config.toml
n_layer = 11
experts_per_token = 8
activation = "elu"
moe_layers = [0, 1, 2, 3, 4, 5, 6, 7, 8, 9, 10]
router_cosine_scale = 10.0
lr_router = 0.00107
vocab_size = 32768
optimizer = "muon_variant"
train_tokens = 425400000
steps = 6119
Below are experts of layer 6 (counted from 0) of a mixture-of-experts language model. Rows are named router (the router's row for the expert), up (a neuron's input weights, with its number) and show model dimensions 256-319. Each number is 128 + 24 x the weight over its row's rms, rounded and kept within 0 to 255. Numbers have three digits each.
Before each expert's rows: a language model's description of what the expert responds to. This comes from a sample of Wikipedia text that the model never trained on.

# expert 39
What it handles: Digits inside years and year ranges, especially the third digit after 19 or 20, as in 1989–90, 2005, 1884.
router:176146130113158121143149155154125134117092138134141114114177117116141126141100146146095109125159128140103166161063138139134133140095153124124132134078151088118117180122134168176127167102127170
up0:109152169132100105100148146112070132166146103127150124113132162114123103103149136143152142185155115143128157137097113092144114126127153135125103124156149100115120151158105135111132120082132140
up1:121131114134101136110127147129112139106126105131174118123160158128111118121110095091109094130133153100136146141105103112136088135098151125152138115157105086111169139117187131172160166133149177
up2:131110115137095101118136130121166130135097117132150123096101092134128153142088150120116100144101124135099133142121160136146098139119142144137128138118093147119139122105120137142134105150123145
up3:120117152140093116133148137115110155113131139124150115063135108142161123157091118142108165126134065125162123156119118108103132140128129120107122180189115102094114143158117088149114129099143162
up4:140111160115169126146125158121162174132166114143131133095151119125126144132129112123135110121084100160134085140077139110119114142107159118130112109140093129086134143154177135129111138175162194
up5:120100143127133125104172154148138136132084128125173113123091183136136158140096135102083117093116143123102158104147132123115108083126079111130138127106155101136105110132129128073138137102096140
up6:107138118155124132144129140127155118119127135095103152137153131118142113159146121104114121081103135111130124111146137122146104118123095151135157098121135112113097109119129151163161164121148140
up7:123100147113213120129124129149133169093109130135158134149168112138135145133137131125120158105128122150099177140096110100157124119155137137129133114122164109085152109148133097139107144144147170
up8:140127118120133130136156146132055115093130161128099126147141119106104102122127150091106105137167108135147133113108136146150138113156130141160085132110142141108101141116133143105100136126136157
up9:094117067130107091129074170126088137119094134156138097148111104152121156165116155112153113097106118144122100125133078138132165122139134173141109128105122129103095141112157128134132160110135135
up10:153134115141190141141114060145111152144099142097130126125147130130128157130106144135132128148114118144109130099115070165151124132157136113105140087119157093093109186118144147159157186125117136
up11:104125152123164164180162123106093131192159126131138093119123149134091135125118164136160150147132170113091127141086149143130080112125111152140090142096150107122122159156155129128132091093114127
up12:141137101159092145151111106112168131125158180147129114120107111100173142123197119124125118103156120122106100162089104108119142115111119099115147107095128081083122123137148122125124112162140139
up13:161118128108140107136134131131136106159115132127127144165170127135121120080110104121129108141146116123131108142091081132134173124133122132181138189103133109113154158115123139130174099085119144
up14:171120144141134110161121088143128171068128133169127157119134090143130107100123098107089135096127088125133135120133141090119113133121156140113103161119142096086128124115153162141149112064148124
up15:193138115132153112106131144108142165101118143118111108144103135135083121177135118116147112114141095128076148145040142108111167133127103128115170127135143122120139180131116110197143125089145131
up16:111132148079127121128087097186106089147160155101139144110103141137128106132140147151163112144135134181092130112157160163160115120109153130153115084114149129119130144097150142116091149130127122
up17:191140128097126166095118110169145176101117116152091121166106124155126098111084110155067116121171129126079136142083118138133128156127132127101123139094183098092130140155162126119145121145167130
up18:177188101120105130125098128125069128107142138147121137143153117131065108128141107123130110107145122163127128143104109157122158143115102140116127103130162101155111158136146193166160148081092139
up19:119146153121119151151134167134102149127140165093136151121117108081127117145090139106128130115094137153108138165092137095107080109106174162081093133142162102113144093081150117120153180154132094
up20:153127119145156130109112133138148128157129099133138134127171147092131149114128048138141118163142167117111154151100164111150134159124209136162155134143148112104124132137088138106143104171119146
up21:127157165126146127134124167132142078137137107090119105111150097112142092127144124136099140108145146177146133153146178112112140124105117111175130124099146129119107107098151162155113163140078132
up22:145141103108093134168135147132129123126118135149133137114123140136152133115132121128073115073113150107112112165147111139134101148106081109130130127126145142140067175133123159129122127129086123
up23:130123123079154147135142109127139081126099138129120138131140101084141155169145155127093125085158138182102148158077160124139139075125135093130142110135117155165131140115109092152127143138140118
up24:120096095073164134116124160110137167100135140130120145158113104149143131116143124147126110126133120090141101152129117126093118123114142141164078139164101119090117120144142144162093123136112152
up25:134143156096122147158118144122068134165146162098141132120127163129156142158150145156114128094135097099136123133134167116139100136165190131122158107051158147139091091102166134124121135148151136
up26:161131123165058088127124152175108149189125177110130114128102121141131122122098130147158129139141082142150091076097127151146117138101109172118104145142129099110122129109094156121124106110115158
up27:132123128144124113142103116131121117096092094140121137145112111102151066120128136118091100070151104115142134193118135092145086151157158121121131159139117088131106144141133135159140125127122128
up28:119155118134138152151085170132102109055152107155136155093176145153124128125107132121134151124200111139127111139085129143112141103098131086155111145098120129077098128097137118156131131132158170
up29:150129113127139126100127137157063106137106143120123124151109121125079146120147105094118125114124115158075119131121129090137159118136134106145136120117156099144089115121134127137152101075139117
up30:092169149110115108138102122147141150136154157160130111086145153121094157154174137126093093123150174175128200139122144110135123115102143120131158098128153157170115120103144143128094127182129146

# expert 59
What it handles: Relative pronouns, pronouns and auxiliaries opening clauses, such as who, that, to, they, would, can, in explanatory prose.
router:123146156108141133156105146170176123116145100133136122131142141105117154115136167124062119145117085149142111098106150082158141114110135113130144154122121082097084192136125126165099128107121139
up0:122132151152093110164112162146180149234146127119122127132147128128186118116160162105138090103109131097136138157125144141113172115118155118141131102108153117126130152191131092155150124110085146
up1:109175159153123122142142133098116142116137164150098119114124081135122115132122142152092137116153153139108174131145163125139132079167149122125166171139117114094084135098123151121096093145130146
up2:136107181096126154099125147187112142151130121147095147121161090145133091153135106167093116099119135117135098116091146144128156134114163121107111118107151101116142121138105115138157105110119129
up3:146119119112134145135138133153096143103119110140120148146089128056167077133142134128130133149150119115149108134085107148160186127128133126159176172160119117134113126139096175140123132133065107
up4:157109152106111105120170149118127100117162119134142130126129149133090152119115135156141150144104109103136106116110103129112158097080123128144107137084114122156118144153122137118110106092123155
up5:102024131149082130161141152132124099130134132143146120139182091121142146135126104142147106096110100116125101118143117127131140093127117120112153115150154135094159139125165120124122129142117129
up6:128128167100147144115136155124069108115140112175132116131108140084092163114128113123125123150114104138124115166087121070123087117116126146142138082136117162192118124104164138144151124138136154
up7:123138114131160157144121121160161132113109140167111122126133135114114183119088098138118128122132110143133193140159140105123130140139100122083161117103133089120111198135124149134106136102118105
up8:121128129149117130118124125109147107133143117133143160122157159090122178106142135137117127160141100141129126133087136087130125097161162194116108124129102084117108140124103120196134118124098125
up9:136151135126155144139119129135136144104169134133141130133140093117124133120098123143119173134121152141167121151103162106121103095094159145102152128108141120136075115165174167115141098090196149
up10:115125159161122101119144129114091102095129105104143124123162031120137132093116124138141106146107115160139116113145139101103143124169150133141139147140154107160141156105098166151106138097113096
up11:111165124138094141075116141111177136092160102122136151092131107108119130131139098108097157103153095102125145091118088077124136075162121129139124123097158122155115183090136148118122191125176094
up12:117107127108163117123090114111170107126147122127087112177152135119098105114145137211106113091121106105106114102087117146144108122101151137141129153128149119196136136163108131127131110149154105
up13:133147081095125141117091137151126098125134137141134171155137158098091124100127129099164128130132105100105124073149111118105137105159126162080113134133072114145100144109087183122146134136103098
up14:115135146139142125131120105123121129134128140135140096134130073132125129107117170147146149133131128134120105121128142135135124130097074108132153122084069154132105087162110070146133123136107133
up15:131073180087133123094135141154133144170191125104164118144147157087109142122132151087172091135123139150123151105142121106110140167128110145139131149177146113110129174132148142094142128126134127
up16:081112085125102119195112135172129160106089125099120135113139114106155123125156145113134106132104079139146098156113098110147117139118126145099141126141114152121113165114123124125096117116120126
up17:185124140160128139084149107143137104123171149119138146168140123130142146115127130059118156110097128142155142116109115179104140131154064089114104133132178115124104156131118136131104147140140091
up18:137134119122153108111122160147161155107115096145128162108195138092115148135150124135180110140169141124140150129100128141100119136123145143122136115130126105113134140193152122144149136107102141
up19:133079083143133133130117125143106138147109142109107144159127150118168158158141128152169163136146138128158122157116118152079149180111148137120126085120129124157159108136084131101129154168133126
up20:154127121144093169111138108150127094094134126096121113120125120117088118148116150130090149108155102108147118163089130157127161123149119089144124137113133108123113153120107149090117121089120122
up21:138108153110141106150114127148176141138096141164125142116128130127135135150144122127081154073162171108084120115139162125118154145087145120115146132124128115121154173143137095176118131140133169
up22:112110154150136088133131143150149115132102108111168143129152115148140154097123117128136145162128105135147154166127150090121107114135147116129146127162118080115144099131159134142082102127114138
up23:123121132086082129125127147120102097099093107113165126101116132126112156158132115140115117092130131108145143109173143123111121103112084119120134090091125115111165106122142104134111125157123106
up24:096165105085149123161095137190150117120099159166107130115123166105126195109124119123042117133176134146177129125104119076118147147120129140119101125179091136117139134119112138163138100119131168
up25:124135143119102139155111148121127139159133108140155120110136153123178148119139157120043131104163120087132116082172113113143124131165129098150117125119135139115161136157141104181146091132107134
up26:138093118167120153176148169146120107139157150142114130105138086107151088135099128082165129168092158122144124069107118118126167152106128158139185154124172096119115130141132173126127097161139098
up27:104134144082122077174103141177179161157089131138098145136150135093125125150145155123111114118165116083104135119119121131107085128118124097160130129142127145146136195122121093118113135101134107
up28:141128154122137121125143125123109129133099128150142075116121173154084111117118140166092127148145149136166134129113113128106146102108146119131121131110129093116157120116156152108103120128141129
up29:123130143092148102157116132125133184130160134101127137132202094130117142127120129118098120161102086139134117094058136158149153159118131149129151105147129106134110163156100138114117103111161129
up30:114163136096136138156115163128124181195119093111098108109122167134108099110119152125052125097125114118129140106143168108172110137117161104130115150172102104079149140119137124146121100111120104

# expert 45
What it handles: Auxiliaries, copulas and adverbs right after a subject or modal in prose, such as was, has, been, be, not, already, also.
router:129141144152113143111112169139118163137170103132144130139157112107131117138110173113060107108131086119160130152130110122146156156125136062143167139125164119076121175131123160167105116115147129
up0:117147184177147109109138136129122134173106084111131118173123094124140094146092111186142128163098117119162147149090137169148121117179101107113141077144182125135124140121154137147099129170118097
up1:114123155132143071138088106130163124165100159109118136122169150102161104082128097107077110116153121132103078134126116140111107172104123094139109095143120076111167135150147130140115133128125181
up2:144125171124125162111154144089119134133168144109118121108148068130129133131075127109081116110132143144154114146189165136155110131132112093082130123183130106112144098132122153164122132164127159
up3:132062122132085142169111145137157139129125124171143145097107132157138103112048173099114145122107115106129130100124148136102129171112100126131134132096134086092161110149117112138123122117098103
up4:113101123142098081098157113087124137127117140122132124168148112150097159148126149097127115120153128116140130124123090130126103125114113117130129124137095098078125134151117203164102124107124154
up5:118128137082100163149124129116134128156186121163096091140157123121159141135116128115119118126143101140112109077081165120143119153124123152098100150145115126132131159172101149150136119142113156
up6:137078129071100196071147154129157141113129163153146128130169162062113129119110099121129124135170132141153151108051134142134136123101161151115102149093095112117111150147150156141115106115109164
up7:110149132132110118146147170131138167132151148131110149101133130120143121107135112112097139127125082096107125094094168165133151139138095110118107180113107129108146165133130103116142134104179147
up8:142175065142171133150084112168114120133108133121156146156124104115134128129095180140145144107118140149150153139115099119137143105145128132081138132097168132152116122133165150158123103128167129
up9:119178190118097116142127121120159184096132131115115088135091131141110167129095145138088136125120114112137090124168118105136098110168153104132103140161105094083118142131114134142135109106121135
up10:102137148131142096153147183124134088169139128122153144130112112110131080142176143152117115135130087096121132113140101149118111149148154119144163134163156128075143144132130150146095113093139117
up11:093116116161121111089128127134143143148137152110095124098107121121105119121135151115135116133119141110144082135108101153051147136099157114134120143188156132122137159114105090163127170112159122
up12:104110178156110140087121094100144161146099158128165116080132118115139163123173122149092097131147123111139120132138110167150157124118146111148109092120179160126103115157153134099115148092150153
up13:111117101120153163126118132159141133131110120221117136092117119077093126093067149119130139110124103135130073138154098148133139099132127080169136119143144122108143109084132152126180098124137173
up14:128114110113119092148120131168129146138110140168111175123120129129128132086135140162158099160148139130122119115071101139107128156130141131113170108141133148102175097146151111168138154139140134
up15:161168141111164145098134119110137148158142164145099101129152133060169138142166131110089151111112159128138103122102118107145123163093116088096110112140116127114143120116132135134154127174109093
up16:164124145135132085136112130110100135102135124142124129113124122074162104094142140158091118138131161093196131118105087091157143148140142131126121161116155098160119128099158140091143127140141109
up17:152152122158123138156106153124118173154135128137096110095198131137131112137119149130130140090128101112099136188105134122125130086110112125141166130115158126121132099108144125174120132140118130
up18:137136140148156136136136148065079172109141125086098122083151179151121152150147165101128143126170108158127148108091088154159122110128116114132142147136128155127116138112110152107109126159148131
up19:116125131156117102171134181126165120140129128119143160136126158126134114138134100136084166101166155094152116095134138116103152147115114089110115134137115138139091174143106097221104091149170095
up20:122086117109118163123095084134105164135104116144158115146118157146110158159150132106148125117118121119162100134077082108118165172151163100140146152155117135116131143092129124148138134115118141
up21:151097133169141148118108121100088163109155129119147098160133097107121091148095165131125185129136109127153137149070128100145126144143120094168150101129131146120114142105145149151126131106109145
up22:163133093139138171108131162091090142116141138149159148168151102132136116148128143187112127112114113111137138132152112151156113141147123097169129126107147098127113127152106163127151131097116162
up23:112164152180104115113161167098107135153182170131165161148133127152151135150123145123115114105131124146151125137102096127110129122171103156151112155107152122109085117124166114107105133124119116
up24:089081129126092161093126157158126121143120161107125123170141139111090118154157148122155127131142111108122133152172094129106131148134110109146106110124151078117117110113125116119106113137103119
up25:168122104119132126086137119115171142133143117146144129123177105069137121144118140103097129129146101108123123105146131132152117136103155085130128120149087125113159112081152200123114108111108142
up26:141113125114089107082153136116102134112124106124079130093124159130110173122153162134081155113173108123124155155167118109161147141108125082120147143149141150155134139127164107166115116138158098
up27:122114096103133159124096138127175140145180155122113117115104095105129131109114159173166130164120116122151137159165122099116146143101121135160115100116154147079108150151122135140127131102128124
up28:134083123165113141134095098135114127134110110122114144155112134095130126115109134095145137161175098123114116163150115169105106135105145134174134124128127141106137119091091140060144139127143133
up29:112145154120097105111123094129131158116147151160142122130124156103125126134125148121096120109096108133143073145150103134153138129127107107131159189116120141124182124137092159123085130164126128
up30:151121128126127107127139174129134124102133143138120167102124128138141107111092118135149134083148127138186134174138143155115122114130124082154140178102120123078161107123085129159100123182065139